From a checkpoint of a small mixture-of-experts model trained on Wikipedia.
Experts: 128 experts in each of 6 layers, 96 tanh GELU neurons an expert, a sigmoid router, 32 empty slots to pick.
Below are experts of layer 5 (counted from 0) of a mixture-of-experts language model. Rows are named router (the router's row for the expert), up (a neuron's input weights, with its number), down (a neuron's output weights, with its number) and show model dimensions 112-223. Each number is 500 + 25 x the weight over its row's rms, rounded and kept within 0 to 999. Numbers have three digits each.
Before each expert's rows: a language model's description of what the expert responds to; "gets" lists some tokens that make up at least twice as much of what it gets as of all text. This comes from a sample of Wikipedia text that the model never trained on. Tokens count by the router's weight.

# expert 21
Clause-joining conjunctions, pronouns. The word and linking verb phrases in biographies, as in "retired in 1971 and was", plus but, or, his, their, its.
gets: " and", " his", " he", " or", " but", " He"
router:494489491505498538509530490473495481480470463484500515536479461495529512502499471482467550486515572520486500470492502526538539535486532450493528543483513533514510497510491494493503441533513473556478501467509431527504491495487520501489486518532495515526484471481471494541525514471476470476453511525529480489588494528485501505474494537500
up0:531483463551518513503508507494473486454501545496523511539450549505469530510501513517470481553514540532513476509438498501511473475491483473519503495482532516491528479495524500516488478517484478497501457461481498519447474521446541494520462540536475474475471494548427517484489475521530478517472520468573456466518486496459464504519513503477
down0:488547504460466512506506487497522460495516520475480516465525473509504463461498469493482513481513470506504482491508503476496505510578488521471506472509499448510515492472484460466471514507512490556503524476504459524517481540481529493484506499483528463506547542502496468499502495436498508532523503503490523514454472497505463490512502472447
up1:489518502542479526531490538503459524489507508493489492480504524514470508538466469510525470507486534533503492476457471526533517523516503503543546542496479497496479535532475495494505510506537472499510475471514461522542470457469519503478484545538518518518492493485483486516447462493492488445490497463528456480496488504497503538506538478528
down1:494502488488528523485504508497531524510484494510495486452502461488543508462534528458519550503511490492503543525531494487524522516502463500524508482531504496492529492518520506524471552470501485517506514494503487503513534512486468518461452491457492534474504490505492511475479502490467474483503461474522501501547522490514467515501473521497

# expert 30
Structural punctuation. Table pipes, section markers == and ===, semicolons between list items, and colons after infobox field names like Genus, Label.
gets: " |", "\n", ";", "==", "===", " |\n"
router:499519495492500536465529550496500483465511431513514498524489476547477488462497475480504544463487553528506507485498461536503469518475496467479528498466480513485510551519531489465492455470505450536517480457529467532503484511514516496494527497544523489499504523501457491501521477472504492477527556489497490505568485502493505482508522509499
up6:504512515532485511490435512433464492489467515535469475531497531522527497508504488465479546496478514498515523511527477508500466541503467510474529503510500455512532536487460498476465444499511487487486476499461536555508534535472494515501511498490558461489539518507469498484525468518503473486485477501503547480495485504454497510523523510498
down6:471524502485542517503480504500525529545501513538500485530475518502519525497509529515520514524506508493499480574494508501500501448469519528482462508492486480479467450489466494472510528520502534510462507548524490469514505519517444507522474475469502495511501534504501517490507474469508481476486484505537520475485520498496515493487478523497
up7:535511515470499496491539534527485513491477502504491476485500491458495503488487504439490465468491536485511529563494489500515462508478513515499488526506479537497487509526504503495514511501489522525485554499523508545501490495495491484477493511446488464492507485482490513481487554478510519515512510449485498533509462513500499471484474475541
down7:530521490496507468515537513510552510491486509524462497519487504508488502526482498499538551531502501518503457484470541546505458489522489443449484498516508457547493485523527513527497551490472486496489523476483474482496532472520513529549514553511472503480476483495515530484480476497492478473525542496509463526481541509530458456505519546471

# expert 45
Parentheses, heading markers. Opening parentheses after names in infobox list fields, e.g. Bayer (2018), plus section markers ==, ===, and list dashes.
gets: " (", "-", "==", "–", "===", "/"
router:496489497506519528467518468477487482495488490500514511519512474534514492498479495471474527492465523512488510489505511527518524538491495446475531463494481515463544532487513528459513467520522461497518464477514513513516518531482525526509502495526482510487511539492480487529502521491464513468513528478535476480568502454490517500484521475490
up0:485461481499493498486509507518488467496520467523532461495495515491517488480518530461526497473537545470466505509469474522518463543513521514529531498514466557494532491580524501535458466494515535490488441508520518505477498494501509528510514470540491515479480504466498460594524512501479488482479529523492480482523512496486481546483517506494
down0:463525465531469511462495459468525511485514485502464540534508543476463532473509488540519480516500475534525468522512557513463557493461465529507505500521509518505488492534475513490492545501494492489514542514485500454511525480508485486496518471440522508527524486535510525501453446484513510488512490483516499488445471485517502514493488483515
up1:477474493482532499490507524448528497472500505469478488507505486531491474471537527487498523515450512470492517487491508490488497483485495470527517534485491451451486462492527475481496522490517498485497515523484493488490491499471469511444519534491457512518443474495482477515482517464492524511506508463486509516502490483507519481474544475476
down1:480471498464504485513493443493505491490477484477483536503483493460500534554450478485480513477470531491487520492502536496491470469511475487481490470509502525472485530477509488497498446515462503511497474491498527495484512505529543510517484482535564492499505510505508509519525525490471522481496501486561481483428529470537505529473475527494

# expert 14
Sports competition results. Tokens in sports results and tables: competition names like Champions, Cup, League, verbs won and scored, and digits in scores and dates.
gets: " ", " in", " won", "|", " League", " a"
router:476492486484529523508522484538479504497512493512486535488521494513495514510507502507504481491526493543499504498476538538536537514512528488489518516475506493469513543506518485505508446502483463508490485514522491547482507527491510518501464472524489503502531495477466496513500461511489469488513514479494451504530471482488500476533487536545
up6:465501536496513533504480523497490503480496484431450501500477502500437508477550504506512502510474503512521516502469513533534518508488521475533502541462503483497518518481496454514506490510505489465502487486519462469510489526500489509507526511498553523511533498451480505520498515541555502506496529492485466479496474432496501476516532504505
down6:471512462512469523480514471535510494475499518531485484482515492535544503512503496524495460482496486518453462503524526524548507504516479480486488507536552490528495495470562500536494443513480484479479482495517509504507513516527493498538463495485540519530556475506493450515520518493522509486501496516471555484513492501504503489523463490521
up7:462507489480528466493508491517479471471511494477423465463484513487500487505499493481476541478444527499523491502500526517509517488488553504510534502493494545506508465534557530504494500493545491514499529498445508473531497557491497475515495487499488523536482527521520510509503464529494466502499525469493483479509433528560468479549521486492
down7:491450539510492496497486491483523473494509496517510490471517542487497512460526508525494540464462518481516543509524509512495436507456443464480485494454488525521452531512514511482502496472494474514506528493543490482503543514469492536503514559515487472491526471538525513512511486505468522521508489465510475508479444506483515487520533533510